{"hidden_size": 640, "n_experts": 48, "d_expert": 192, "normalize_top_k": true, "n_groups": 4, "lr_router": 0.000475, "num_attention_heads": 5, "norm_place": "pre", "lr_mult_o": 2.0, "max_seq_len": 1024}
Below are experts of layer 3 (counted from 0) of a mixture-of-experts language model. Rows are named router (the router's row for the expert), down (a neuron's output weights, with its number) and show model dimensions 128-255. Each number is 128 + 24 x the weight over its row's rms, rounded and kept within 0 to 255.
After each expert's rows: "raises" lists some tokens whose logits its average output raises strongly, later layers aside. This comes from a sample of Wikipedia text that the model never trained on.

# expert 40
router [171 128 144  86 127 116 120 125 102  96 107 130 125  85 115 105 133 140 110 140 139  79 172 126 135 118  99 108  99 119 135 104 118 146 148  83 134  93 164 115 160  94  84 117 155  99 129 130 135 103 110 121  98 142 108 152 146 147 187 147 124 158 157 124 108 123 110 113 171 122 133 151  77 140 167  93 136 124 155  99 140 119 107 118 136 122 119 110 100  92 133 131 142 142 113 105 145  63  87 134 155 169 115 101 146 127 134 109 138 114 129 143 139  90 127  88  62 122 103 140  99 168 151 109 111 106 119  99]
down0 [107 134 138 125 142  96 119 127  98 123 118 130 131  86 132 113 128 107 151 148 167 125 163 112 104  98 116 118 165 114 124 136 113  95  99 125 136 104 112 172  91  87 138 154  90 127 151 112 139 154 161 133 119 150 134 100  80 157 176 141  88 120 109 123  79 146 134 175 171 123 140 151 168 155 162 116 137 133 123 136 131 143 147 118 124 109 135 137 119 129 131 123 115 126 135  96 143 117 149 125 133  81 118 124 107 151 108 100  86 156 126 104 162 148 133  98 124 124 155  71 157 151 126 125  93 135 149 120]
down1 [144 128 154 133  98 133 139 102 123 129 151 104 140 117 123 119 129 150 118 112 117 134 103 139  94 110 124 129 126 137 123 102 133 120  93 127 110 133 101 124 110 129 111  81 145 122 141 142 114 127 126 161  78 144 127 136 121 119 170 153 111 132 175 149 118 139 122 136 117 166 152 146 126  98 128 112 126  94 158 116 126 110 156  70 147  81 152  88 158 135 141 131 150 186 138 119 141 106 114 119 132 178 121 123 149 154 123  92 115 116  98 139 140 124 113 147 125 115 124 137 114 103 147 136 153 101 150 137]
down2 [107 142  86 155 137 137 122 123 120 145 153 109 117 122 123 150 132 129 137 130 152 125 163 144 114 160 163 119 150 122 108 118 111 132 134  86  93 126 118 159 143  95 118 118 101 131 132 151 175 169  92  96 157 170 122 100  73 136 153 139 115 140 129 134 125  86  93 152 124 126 104 146 122 115 100 135 148 161  98 112  74 115 139 125 127 137  99 116 160 137 133  96 151  99 133 155 145 134 174 115 141 123 173 122  97 145 115 124 137 115 125 141 127 114  84 104  84 130  92 104 125  71 106 120 146 133 118 124]
raises: ".", ",", "\n", " (", " and", ";"

# expert 6
router [139 131  68 105 158 162 167 135 128 108 117 145 122 138 107 156 109  90 138 148 135 150 119 124 156 171 145  98 166 123 181 137 180 151 113 130  98 124 118 138 132 111 154  94 135 116 135 112 111 148 141 123 129 120 139 147 113 136  84 150 122 125 114 161 125 157  91 133 146 122 131 112 137 115 100 115 142 145 123 121 126  98 132 118 115 117  94 149 170  80 133 141 147 122 137 102 140 167 172 116 111 103 145 135 159 114 126  84 106  92 138 153 118 112 156 167 152 103  89 125 135  99 131 167 140 125 138 152]
down0 [148 141 118 116 144 160 143 146 169 100 161 161  88 100 128 139  73 134 178 169  89 112 143 127 171 104 136 102 111 140 104 156 112 101 146 139 147 116 120 143 140 114 125  98 127  80 119  84 123 155 122  85 108  71 150 105 117 101 134 134 150 136 135 123 124 160 113 124 165 147  95 128 123 104 126 104 167 103 148 140 110 122 152 117  81 156 145 142 101  96  53 112 124  74 143 130 144  97 107 139 141 124 129 164 106 133 143 148  85 163 122 194 105 114 120 118  92 142 144 110 137 109 158  95 123 107 120 129]
down1 [126 128 134 170 100 104 142 112 169 150 117 184 168 108 151 141 107 107 149 104 107 132 135 148  93 122  95 152 132 154 135 151 157  68 109 139 118 151 106 146 116 164 138 163 146 148 130 116 136 152 138 145 102 125 126  90 104  66 123  94 134 152 150 122 136  95 137 166 136 127  97 135 136 109 134 116 103 137 106  98 147 139 184 103 127 133 105 111 104 147 141 109 138 147  97  88 122 114 139 120 148 128 108 125 120 160 131 120 118 114 181 136 156 136 135  68 145 155 123 111 115 136 129 131 141 155 101 126]
down2 [138 183  95 101 101 115 112 150 115 110 159 137 146 161 139 109 126 181 162 129 124 107 119 140 137 116  90 115 100 115 106 133 137 131  89 147 119 100 114 127 144 140 109  95 110  94  79 110 114 136  80 174 132 128 153 140 142 129 138 141  84 123 169 133 127 109 130 110 116 141  76  97 164 179 104 100 110 104 129 128 142 112 134 107 113 113 139 101 119  97 136  96 182 124 145  82 139 125 124 138 160 124  98 146  90 160  75 157 151 119 131 172 108 169 126 145 122 133 164 124 151 152 125 106  96 135 126 164]
raises: " the", " ", " a", " his"

# expert 10
router [159  98 128 152 150 102 147 161 123 143 152 123 183 133 124 153 159  92 142 153 143 130  86 152 104 136 117 157 124 129 181 138 135 112 150 104  98 128 154  82 158 135 118 110 136 111 175 139 128 108 103 141  97 131 137 102 131 129 186 142 101 159 123 116 106 145 124 133 115 154 134 118  95 139 107 113 164 170 131 101 140  89 107 107 121 133 120 189 115 110 115 149 106 120 170 133 129  80 119 129 124 122 166  97 107 141 151 143 129  92 110 113 131 112 128 140 172 129 100  75 129 113 132 106 113 137 122  88]
down0 [155 121 149 100 130 108 151  80 100 149 115 113 134  77 107 106 131 102 149 130 118 145 146 133 101 139 112 112 125 121 137 102 128 143 124 137 218 134 134 111 152  92 127 160 127 126 160 107 153 146 117 105 126 136 139 104 136 149 102 124 113 132 147 134 132 114 166 106  78 152 120 140 163 111 175 119 113 124  99 127 131 149 116 142 148 159 156 187 128 178 135 123 132 159 149 151 152 130 135  97 134 126  96 113 127 173 113 123 113 122 138 125 116 129 137  92 112  83 119 143 154  86 149  94 126 170 113 101]
down1 [119 128 172 149 119 176  94 122 140 160 148 102 143 133 161 117 101 130 146 120 128 126 101 126 158 126 126  98 102 147 138 157 160 115 141 141 123 117 114 107 188 145  99 146 110 119 138 102 169 146 113 180 167 147 120  92 159 164 142 145 131 110 121  59 129 118 111 148 115 133 107 115  88 120 113 132  81  88 149 108 149 134 114 104 131 167 112 118 131  95 139 147 122 143 119 101  97 144 103  89 112  76 128 163 124 110 118 143 112 116 125 101 138 159 118 137 133 135 146 128 150 146 155 145  97 136 106 157]
down2 [ 73 125 143 118 109 130 127  89 126 128 129 162 140 129  90 153 120 122 124 154 155 141 112 139 132 141 145 144 149 126 112 120 106 169 121 127 127 107 146 149 179 104 127 130 133  84 157 122 130 132 110 116 118 150 125 102 133 126 169 127 148 116 120 109 141 149 122 130 103 136 143 126 150 159 104 110 164 116 136 109 114 102 129 127 143 142  88 103 126 155 133 118  89 126 102 117 141  97 123 121 161 106 105 138 132 106 155 175 182 123 121 135 125 133 123 101 118 173 131 107 112 175  84 136 148 103  98 120]
raises: ",", " (", " and", ".", " in", "\n"

# expert 28
router [134 149 101  76 168 121 150  83 113 105 118 105 123 154  92 116  96 121  79 145  93 153 134 115 153 131 111 134 136 110 150 154 138 118 133 136  88 129 118 127 122 124  97 141 159 137 143 137 125 100 158 117 108 120  95 119 108 149  97 165  72 126  65 182 139 109 172 131 106 145 151  96  99  87 134 112 147 140 155 157 126 135 115 157 116 160 163 117 136 129 148 118 137 114 130 139 162 130 119  95 119 116 135 148 122 127 122 131 152  96  99 104 120  93 103 121 113  88 116 123  70 108 158 125 126 127  75 113]
down0 [116 102 114 140 172 140 166 155 143 144 110 101 109 143 154 143 130 157 127 153 121 124 107 118  98 125 125 121 115 123  86 140 195  99 124 142 112 137 145 126 166 155 135 161  68 143  96  81 122 123 153  94 143 144  72 136 156 150 160 138 130 133 138 173 169 171 137 157 109 112 127 123 150  95 102 119 144 111 136 128 188 156 130 105 142 167  98 140 131  92  94 154 109 117 141 158 104 108 104 169 133 137 143 105 118 146 162 146 107 119 123 108 114 154 106 106 107 168 142 128 106  65  93 125 128 142 131 102]
down1 [164 128 174 133 157 155 133 159 139 135 144  97 134 156 115 131 187 102 163 114 120 105 132 145 129 112 151 147 105 148 135 136 136 118 151 144 127 117  99  89 142  97 119 140 158 113 144  76 108 115 145 115 166 102 131 124 124 104 117 110 147 146 159  93 122 129 115 143 164  97 129 137 177 108 110 164 114 118 130 111 135 171 143 116 119 142  94 126 122  95 134 131 131 131 143 119  80 126 157 149 168 107  91 152 156 131 122 110  99 158 103 124 157 130 109 132 139 116 114 150 165  71 157  82 132 146 124 150]
down2 [130  91 119 117 128 156 141 119  85 156 131 160  88 119 158 118 128 159 142 105 119 127 151 174 128 124 138 180 160 133 139 131 176 133 115  93 140 133 131 126 135 129 159  90 126 152  98 124 139 134 128 111 133 144 150 137 102 138 120 183 112 154 129 123  93 140 147  99 125 163 118 129 126 145 173  94 143 124 110 137 103 106 155 161  66 139 118 122  89 117 151 110 113  92 142 108 177 123 140 112 112 101 125 143 148  68 132 117 175  82 118 110 150 131 131 164 139 108 106 142 119 125 137 163 147 133 133 143]
raises: ".", " and", ",", " (\"", ";", " ("

# expert 22
router [130 100 154 125 143 151 158 147  98 118 152 168 122 140 103 154  82 111 149 141 119 111 104 155 166 152 149 130 122 123 125 149 173 125 114 131  96 126 117 146  85 108 118 142 155 162 118  90 135 148 157 114  99 137 130 138 121 150 115 100  95 137 119 143 105 118 102 138 169 139 110 127 118 109 153  93 113 150 148 121 124 120 110 132 143  95 131 153 124  96 153 131 133 127 110 118 147 142 105 111 132  89 148 143 175 103 140 154 146  91 113 112 146 129 153 127 124  93 101  92 120 108  87 168 108 152 118 119]
down0 [135  98 172 140 182 137 148 109 128  88 115 124 163 112 119 111 148 131 131 136 132 144  91 166 139 135 136 110 124 108 115 184 107 114 114 120 139 128 138 109 109 153 165 140 168 142 118 107 113 103 115 115 142 130 121 128 128 114 127 121 141 125 155  97 123 134 127 133 166  96 166 121 145 120 139  94 119 121 129 106  72 142 128 142 132 142 142 130 128 120 164 102 154 127 128 159 134 141 159 172 142 118 128 120 112 150  94 147 152 154 110 156 138 122 172 136 131 166 145 145 106 126 109 127 110 112 136 115]
down1 [140 120 142 117 139 127 132 158 103  97 127  89 149 115 101 116 114 151 177 141 154 152 139 144 116 140 157 131 127 128 125 155 130 140 155 173  98 127 130 168 145 161 141 150 155  71 110 124 137 129 101 158 159 124 138 110 120  96  83  86 119 138 129 129 145 152 129 127 109 136  93 151  86 114 123 156 141  98 174 131  92 162 123 141  93  62 100 151  84 103 130 159  90 117 137 134 136 124 120 155 152 174 109 142 149 102 148 109 159 124  79 113 106 114 141 123 117 117 118  92 110 116 127 143 121 129 123  99]
down2 [100  82 138 174 104 129 100 115 127 107 115 144 131 143 146 132 111 144 155 107  98 153 131 111 111 148 140 135 119 115 143 145 119 100  90 128 112 126 116 133 121 121 134  94 108 113  87 120 114  94 102 150 122 129 144 170 152  99 108 146 107  94 148  87 149 117 101 131 111 145 106 110 115 172 126 160 121 147  99 143 167 108 131 120 124 166 111 151 112 155 136 142 124 131 131 148 128 104 153 158 108 112 150 142 144 123 139 140 140 102 116 126 147 158 159 141  86 187 116 170 121 111 180  90 132 176 133 144]
raises: " the", " a", " part", " \""

# expert 45
router [116  98 171 162 128  66 134  96 110 153 128  90 115 103  98 125 141 125  82 137 143 112 118 160 114  95 119 137  90 126  86 107 133 146 100 123 131 109 103 159 158 115 102 121  84 117 104 146 135 143 169 100 163 138 104  89 129 117 124 127 157 140 161 133 138 146 157 117 134 121 110 116 148 124 133 182 123 148 124 137 123 143 152 171 131 165 142 101 121 155 153  94 127 123 151 119 134 120 141 126 187 145 124 102  96 131 112 136  93 151 152 143  99 159 128 129 156 109 115 127 160  88 176 113 132 123 155 128]
down0 [140 138 172 128 138 115 175 137  95 124 147 133 137 160 122 113 130 112 102 160 106 110  93  87 124 130 135 120 128 136  97 122 125  96 103 108  97 110 124 139  74 161 131 173 135 111 114 121 130 170  79 112  88 145 126 117 143 132 159 128 166 112 117 147 134 128 120 125 151 126 134  99 175 144 131  79 147 128 102 142 150  91 130  96 173 129 127  98 135 153  89 121 132 130 115 149  97 124 142 142 129 125 137 167 159 114 118 125  88 125 152 161 124 147 137 125 125 153 143 132 128 103  95 157 120  96 141 113]
down1 [ 94 141 127 130 153 122 134 132 119 142 114 103 174 117  84 152 120 127 149 167 114 110 126 137 114 101 114 155 114 138 160 139 137 126 118 129 141 116 108 131  94 128  85  94 167 176 122 126 156 127 130 115 113 113 130 112 116  87 144 139 128 111 117 153 145 152 109 153 145 155 110 180 150 103 160 135 121 116 153 135 118 132 155 176 107 115 140 119 148 114 106 154 132 113 110 115 130 139 101 118 138 143  98 108  99 155 135 170 133 135 127 143 101 131 123 137  95 108 127  77 121  93 152 172  85 119 101 155]
down2 [125 126 154 128 155 108 138 111  96 117 111 128 137  97 133 124 138 108 145 140 144 122 117 173 141 130 147 137 155 137  99 143 150 142 147 111 167 118 131 120 124 105  86 127 162 149 109 132 168 143 146 141 100 126 164 110 117 140 116 135 125 138  83 138 104 118  84 102 142 104 118 125 105 116  83 105  85 142 181 132 128 159 113 125  73 128 167 132 163 164 105  89 144 113 175 134  74 153 125 172 146 145  66 145 123 131 103 151 113 103 127 102 128 162 114 145 141 116 136  97 148 122  88  81 145 127 169 158]
raises: "\n", " ", " –", " —", " -"

# expert 39
router [132 158 131 117  56 136 131 127  66 138 108 121 123 147 176 166 116  78 154 156 102 104 102 131 156 127 152 160 142 145 139 171  73 188 133  84 123 124 107 144  85 101 122 112 134 127  84  95 136 114  87  90 137  86 117 131 143 157 102 115 106 150 127 149 131 149 119 160 158 139 156 112  90 121 160 146  90 122 130 129 103 112 127 104 166 128 120 113 135 166 139  88 150 174 135 127 103 134 143 137 144 140 137 117 114  90 143 161 146 142  99 119 146 111 124 168 107 114 169 127 113 116 137 142 167  86 138 115]
down0 [119 136 195  91 114 120 100 132  64 132 115 142 136 159  67 174 126 126 130 158 132 123 139 122 127 137 125  99 132 105 151 120 148 128 128 115 137 140 108 144 141 133 106  93 130 141 125 159 104 130 130  95  90 156 119 141 112 117 148 146 111 117 101  81 102 109 107  88 144 105 100 114 114 130 156 153 168 137 117 142 146 123 116 145 123 105 172 166 156 140  94 115 143 104 126 103 147 140 131 138 145 107  86 132 135 143 108 149 132 130 137  98 136 118 157 165 126 104 148 143 116 165 124 146 153 129 134 150]
down1 [124 124 114 113 142 136  98 137 154 137 113 143  81 142 141 147 119 160  93 149 134 125 126  90 146 123 136 127 111 134 173 143 132 136 181 127 118 167 156 148  87 130 122 146 112  88 148 113  72 124 172 130 140 176 110 126 110  88 159 183  85 136 112 107 158  94 160  83 108 117 133 150 137 138 108  98 148 147 145  90 115 126 134 131 133 112 156 168 117 144 143 142 125 135 166 138 119 128 122  65 111 137 133 126 157  91 148 121  81 103 146 135 135 163 136 108 127 138 122 153 139 119 150 121 126 115 154 112]
down2 [115 164 103 144 112 116 117 115 115 104 117 155 132 134 113 178 157 112 111 118  96 134 147 145 102 141 136 169 152 166 117 141 166 108 142 137 163 132  92 136 158 112 137 163  79 136 139  83 144 115 149 134 148 139 119 154 107 157 132 112 111 110 119 115 183 112 115 131 112 161 140 130 117 164 120 131 122 154 129 142 171  83 112 129 160 122 136 145  65 109 153 112 151 110 106 132 100 154 118 159 102  96 119 154 128 125 118 110 193 135 112 128 100 124 125 174 137 106 124 153 110 175 126 150 155 184 117 116]
raises: " ", ",", " and"

# expert 3
router [146 127 141 136  99 156 133 113 111 129 157 172 123 157 119 144  94 154  88 142 133 116 128 121 102 152 138 142 142 122 110 150 107 104 134 114  88  76 103 126 122 119 171 154 124 163 111 117  94 100 158 116 142 142 144 141 113 127  76 108 120 149  94 106  94 120 129  96 173 124 139 159 125 156 128 119 115 132  99 118  70 151 156 149  86 131 141  94 149  98 147  95 162 129 131 120 146 152 115 167 104 174 157 126 177 104 130  95 169 190 103 128 135  72 141 149  69 138 153 136 132 111 106 159 124 147 115 144]
down0 [127  98 135 112 118  73 151 102 107  98 115  82 111 154 141 165 115 151 130  87 118 140 104 126 166 147 162 123 134 110 117 110 153 152 147 134 150 133 106 122 118 104 117 107 135 127 130 113  96 156 117 121 159 114 116 184 144 102 127 146  74  93 170 154  94 136 142 133 142 112  96 165 134 138 157 146 150  98 159 137 119 140 157 136 136 132 160  95 118 117 128 153 161 142 133 137  91 140 111 126 141 131 134  98 169  81 132 107 146 125 147 122 144 148 146 102 145 133 157 155 133 110 124 120 104 149 125 119]
down1 [ 88 173  96 116  46 175 141  76  96 124 124 143 143 118 124 136 153 127  83 130 123 122  52  90 128 127  98 174  90 122  96  91 117 116 144 167 117 125 111 127 129 182 129 109 168 124 127 132 152 122  86 129  96 127 104 112 123 121 146 150 121 109 120 128 181 115 131 130 188 105  55 136 136 125 137 102 161 155 111  81 119  91 116 109 120  93 166 109 194 151 134 108  99 143 135 126 125 129 139 128 144 138 130  90 115 151 185 120 130 140 137 124 151 145 157 128 133 117 137  94 106 157 139 132 159 148 167 119]
down2 [160 109 105 140 144  74 136  87 124 195 138  91 114 143 140 147 112 108 144 152  97 139 134  92 127 144 126 121  95 111 143 124  91 130 139 125  87 143 119 112 180 115 106 146 110 165  88 136 132  83 155 117 134 137 126 102 132 100 110 117 153 137 117 166 135  90 159 142  93 147 107  81 138 105 143  86 106 109 114 160 137 142 108 113 160 148 114  90  90 116  89 122 115 139 130 140 134 161 170 140 156 120 101 119 161  92 110 126 159  99 141 131 117  77 141 139 150 163 129 102 140 123  46 121 100 141 131 155]
raises: ".", " and", ",", " rem", ";"

# expert 44
router [110  99 145 124 131 162 152 113 124 129 144 155 171 109 101 175 123  96 112 113 101 111 144 155 111 166 162 150 131 145  90 152 117 109 110 154 156  97 142 109 117 143 117 145 159 142 112 118  85 151 141 112 102 108 135 140  66 104  99 131 167 153 133 139  82 114 126 101 130 129 155 111  99 139 111 147 122 142 120 163 113 124 146 122 116 103 139 136 127 128 122  86 120 144 144 126 123 146 108 123  97 140 102 131 157 109 130 130  84 179 139 114 101 142 123 148 125 131 149 121 158 174 120  90 166 142 130 125]
down0 [146 151 141 105 118 120 126 102 140 140 101 116  99 121 118 140  99 151 129  82 126 146 131 113 129 101 133 134 143  99 151 149 153 142 108 126 153  72 138 101  87 133 100 164 120 115 124 147  81 104  98 134 133 105 107 138 139 113 139  98 102 132 161 146 164 187 116 161  88 104 171 162 113 129 149 150  94  98 132  85 137 123 145 166  95 148 103 132 109 138 111 150 135 147  92 123 135 154 161 138 126 137 154 105 112 142 131 117 169 171  81  97 126 138  50  99 153 125 113 114 105 141 111 151 124 108  96 114]
down1 [128 165 117 109 102 107 152 143 101 132 121 161 124 133 129 187 166 158 172 127  81 164 164 128 116 168 143 135 107 160 113 102 125 154 113  94 116 125 125 125 140 107 114 115 111 155 141 112 159 100 111 128 133 118 151 106 124 144 164 115 145 101 123 106 116 132 116 161  96 126 127 122 108 138 142 151  97 116 112 105 145 139 136 113 142 135 139 149 109  82 109 113 151 101 153 174 129 105 139 139 129 133 160 112 134 118 122 122 128 124 155 120 110 121 129 172 141 104 155 165 136 149 104 151 132 135 131 159]
down2 [ 77 159 116 113 102 123 112 160 165 127 156 161 148 129 162 169 186  77 117 124 168 162 133 137 109 174 125 143 138  79 121  79 130 120 137  89 126 150 144 144  92 135 139 143 123 106  91 127 131 116 107 142 160 152 118 123 130  81 124 114 122 136 131 139 104 142 100 155  77 130 137 120 119 115 127 105 158 165 108 131 104 112 148 144 112  87 137 163 133 102 149 119 164 167 102 147 126  97 111 151 139 127 125 121 137 104 114 124 152  60 152 130 135 173 120 114 101 129 113 121  85 128  86 171 179 149 136 153]
raises: ".", ",", "-", "ic", "’", ")."

# expert 16
router [120 157 116 142 132 121 112 145 180 135 140 108 132  94  90 116 161 113 141 112 122 158 116 115  92 122 137 121 166 142 134 149 102 138 120 139 175 106 111 170 120 110 117 168 151 103 137 169 126 170 101 134 149 120 136 148 128 123 117 152 141 115  94 135 108 109 168 120  85 111 140 127 119 119 178 106 107 108 144 145 134 172 117 134 106 147 110 147 124 140 132 189 138 142 102 144 140 150 133 125 162 140 138 139 142 144 140 141 162 163 133  86 141 149 138  71 145  97 136 134  88 103 120 116  97 152 155 168]
down0 [105 140  76 152 150 104 133 115 161  98 140  97 113 161 120 142 134  88  87  75 146 111 159 118 138  92 133 136 126 122  89 136 125  85 143 160  83 121 104  84 114 133  67 171 116 156  86 139 141  87 118 120  99  67 142 136 109 179 108  94 108 126 102 128 131 154 153 101 158 100 113 127  85 114 106 165 116 152 119 128 104 110 135 113 110 103 114 187 116 136 148 100 106  85 135 143 136  75 135 158 192 133 130 101 116 141 171 120 155 134 114 132 129  90 168 130 144 118 123 124 135 152 171 110 140 136  94 118]
down1 [104 125 110 161  86 125 109 164 114  88 156 125 115 144 147 153 136  98 108 139  99 151  93 130 142  93 127 125 116 168 122 142 141  89 136 157 145 136 161  80  96 137 109 131 130 131 131  75 130 112 169 152 154 125  98 117 146 147 119 116 142 125 153 127 123  79 106 143 129 116 126 106 140 136 138 163 140  93 153 103 168 142 143 130 130 128 130 145 136 129 105 109  86 120 131  71 123 134 135 132 105 134 157 113 137 134 119 179 113 139 145 168 157 123 172 167 135 110 136 113 123 121 103 133 149 112 140  96]
down2 [139 153 123 144  80 109 126 123 119 135 184 151 135 134 116 135 113 119 154 104 141  90 142 145  92 106 127  82  85 127 137 185 161 152 109 132  76 103 134 146 152 112 128 184 116 108 150 128 149 108 142 106 126 136 131 123 130 158 162 122 131 144 132 143 173 154  60 152 160 127 131 151  94 107 123 147 114  94 127 139 126 118 129 141 192 149 176 118 131 142 133  79 116 139 132 102 127 155  80 118 118  99 100 158 177 138  95 161  82 126 161 145 123 109 165 147 147 180 123 102 141 147 137  96 104 140 145 126]
raises: " the", " a", " ", " an", " in", ","

# expert 26
router [123 183 158 157 145 126 101 134 144 121 133  67 118 109 159 113 207 139 102  98 149 175 146  94 116 122 114 157 151 127 160 126 137 110 142 102 124 122  96 161 150 114 184 142 163 116 141 158 127 154 115 136 146 127 100 153 122 124  94 126 165 108 143 120 118 124 128 138 171 117 110 105 156 112 138  86 100 104 110 125 157 129 124 111 127 129 103 141 147 119  67 170 116  91 174 133 127 170 106 134 161 133 139 116 164 166 162 145 151 114 116  96 118 102 101 114 143 102 166 150 123  76 120  64 126 139 133 168]
down0 [135 116 157 102 144 140 120 145 112 155 166 174 135 117 111 114 137 129 152 149 157 123 140 112 100 129 131 120 118 108 130  97 159 120 150 102 126 142 134 130  96 162 145 152 144 102  88 121 140 118 101 140 128 117 156 121 111 117 142 109 111 113 132 135  96 128 146 166 116 168 103 115 146 146 181 137  87 154 119 140  95 102 121 105 132 121 133  70 117  69  98 117 132 159  66 136 105 126 121 153 131 161 117 157 145 137 110 114 167 119 109 133 123  97 113 125 157 187 100  84 135  89 131 141 127 122 163 100]
down1 [111  92 123 124 105  82  93 114 118 110 100  99  99 123 145 117 141 116  98 194 140 154 155 147 139 136 123 124 141 140 154  90  83 114  97 117 130 131  97 112 119 164 162 172 141  85 137 150 147 125 145 117 131  63 105  90 147 168 120 134 151 126  86 136 122 129 119 105 114 108 129  86 140 157 103 143 123 178  98 108 137 127 118 154 120 155 106 137 136 116 173 116 144 156 112 194 161 131 149 145  84 160 153 130 107 133 179  91 129 104 141 157 147 123 134 124 126 147 112 143 104 132 121 174 108 124 168 102]
down2 [133 143 104 106 147 112 142 143 130 142 128 130 125 143 126 156 100 129 134 136  86 102 126 137 143 139 145 147 128 144  97 117 107 148 122 155 105 113 109 140 121 116  89 144 159 137 115 120 128 133 126 153 112 101 151 104 151 114 148 153 137 128 111 180 167  59 167 147 118 161  95 143 132 176 130 137  82 123 119 161 169 124  98 151 146 133 132 131 171 150 136 101 108 102 155 137 174 121 171 145 149 130 169 116 130 110 183 167 149 165 114 126 145 162  84 128 140 143  79 143  85  98 129 125 132 115 152 131]
raises: " the", " a", " an"

# expert 25
router [117 110 110 142 123  82  33 142 109 146 148 120 129 138 103  73 108 131 135 162 149 148  92 100 134  90 117 125 142 135 109 125 151 138 164 135 108 127 107  98 129 112 122 126 161 154 175 101 153 116  81 155 123 145 111 107 131 137  92 168  80 112 102 142 121 177  99 119 105  82  98  88  92 104  96 130 172 142 102 148 165 132 106 135  95 126  99  88 161 135  93 115 109 184 122 105 129 152 160 101 104 140 148 135 134 142 127 164 138 146 134 188 151 103 175 120 106 111 123 126  86 127 100 158 108 154 115 145]
down0 [131 160  82 122 104 127 101 175 103 140 162 150 144 132 123 130 139 103 114 116 120 157 185 134 113 131 154 138 100 138 130 124 139 133 103  99  90 131 151 140 202 160 133  87  96 131 105 133 119 135 129 113 131 147 118  87 108 135 114 130 100 102  94 133 122 147 123 112 159  95 142 117  80 145 102 150 137 111 101  82 105  93 120 112 106 138 148 158 157 114 131 172  93 135  74 156 119 108 141 116  62 147 176  72 122 119 178 121 148 108  94 131 130 120 150  99 106 141 133 108 120 144 118 143 128 168 161 143]
down1 [154 134 107 125 100 111 182 123 122 125 167 124 145 138 107 143 123 128 100 151 142 115 105 146 129 158 149 125 126 108 129 139 159 133 146 113 140 147  82 142 128 130 159 136 164 113 123 131 127 147 136 148  95 142 114 123 117 150 134 115 134 154  93 122  96 143  74 141 116 105 127  84 119 142 159 141 109 123 148 139 139  88  84 171 151 155 138 120 144 123 158 114  99 189 174 117  76 142 140  84 101 134 148 115 151 116  99 183 143 123 119 112 147 125 120 168 140  80 106 104 185  98 138 119 121  99 128 123]
down2 [163 177 113 126 128 142 107 118 155  99 115 190 145 129 141 150 136 106 117 115 172 137 135 106 167 139 141 141 163 143 165 111  85 130 122 161 156  87 112 154  75 162 123 135 154 163  77  94 159 141 145 155  47 152 191 136 138 138 122 153 136 122 138 155 139 138 124 147 108 122 130 113 106 142  90 170 136 151 120 131 115  91 129 142 124 127 164 127 143 107 141 156 116 132 143 101 107 120 125 132 131 117 115 154 133 105 115 127 116 126 155  79 124 113 147 139 108 120 112 123 140  99 149 138 160 139 147 105]
raises: "7", "6", "9", "5", "8", "2"

# expert 32
router [100 162 113 132 152 113 120 130 172 127 144 115 122 125 132  81 132 154 132 136 159 137 102 120 139 127 107 114  89 152  92 112  91 144 100 138 184 125 155 116 147 129 146 105 154 148 121 100 102 139 138 112 140 132 121 124 110 116 121 174 112 157 148 125 152 109 164  99 111 139 113 145 133 151 132 101 148 102 110  80 115 156 111 163  99 116 148 107 118 132 138 130 100  96 119 114  99  85 166 146 140 123 113 108 141 140 109 104  86 116 105 161 104 130 136 102 100 166 123 133 136 160 121 161 143  97 107 126]
down0 [123 120 126 140 152 142 128 137 139 151 108 135 132  98 122 155 146  96 121  98 143 152 140 177 114 112  73 130 179 122 111 146 126 119 103 115 113 144 152 127 164 114 103 154 136 101 103 118 142  91 118 150 133 149 114 128 122 123 132 126 118  91  94 137  80 123 130 136 147 112 113 105 128 121 108 117 163 113 132 107 131 103 140  96 154 118 127 146 141  93 182 109 146 159 123 151 141  98 126 181 125 129 131 134 150 147 130 138 133 151 134 155 159 157  92 176 136 141 159 204 100 143 110 122 172 129 166  97]
down1 [ 78 141 118 134 145 146 120 119 141 140 110 133 121 101 111 115 125 136  97 114 124 130 166 135 117 121 112  98 102 100 115 156 159 183 132 103 155 129 118 117 116 152 121 129 121 111 127 181 117 157 145 161 125 115  84 152 137 127 137 170 146 104  74 102 132 102 127 167 122 144 123 125 145 115 131  83 152 149 116  83  95 135 114 171 121 107 132 111 135 137 119 148 168 133 124 153 129 143 141 133 128 141 148 136 129 136 156 168 159 157 101 153 142  94 116 121 140  90 133 107  59 110  99 130 140 150 132 165]
down2 [115 146 142 126 124 119  75 119 165 158 152 151 160 119  69 134 114 127 125 101 133 133 136 124 133 126 120 148 142 132 131 161 142 126 146 101 129  80  84 147 133 147 125 126  89 149 108 108 115 136 135 125 124  83 153 176  58 166 127 158 135 104 144 138 127 147  85  91 140 153 129 136 103 107 112 138  60 138 163 137 135 107 137 127 117 102 149 139 117 118 108 108 118  74 165 131 142 152 150 123  63 159 120 103 142 131 115 123 125 138  93 129 140 115 148 140 121 141 116 134 127  98 155 154 130 158 104 171]
raises: "1", "2", "6", "3", "5", "4"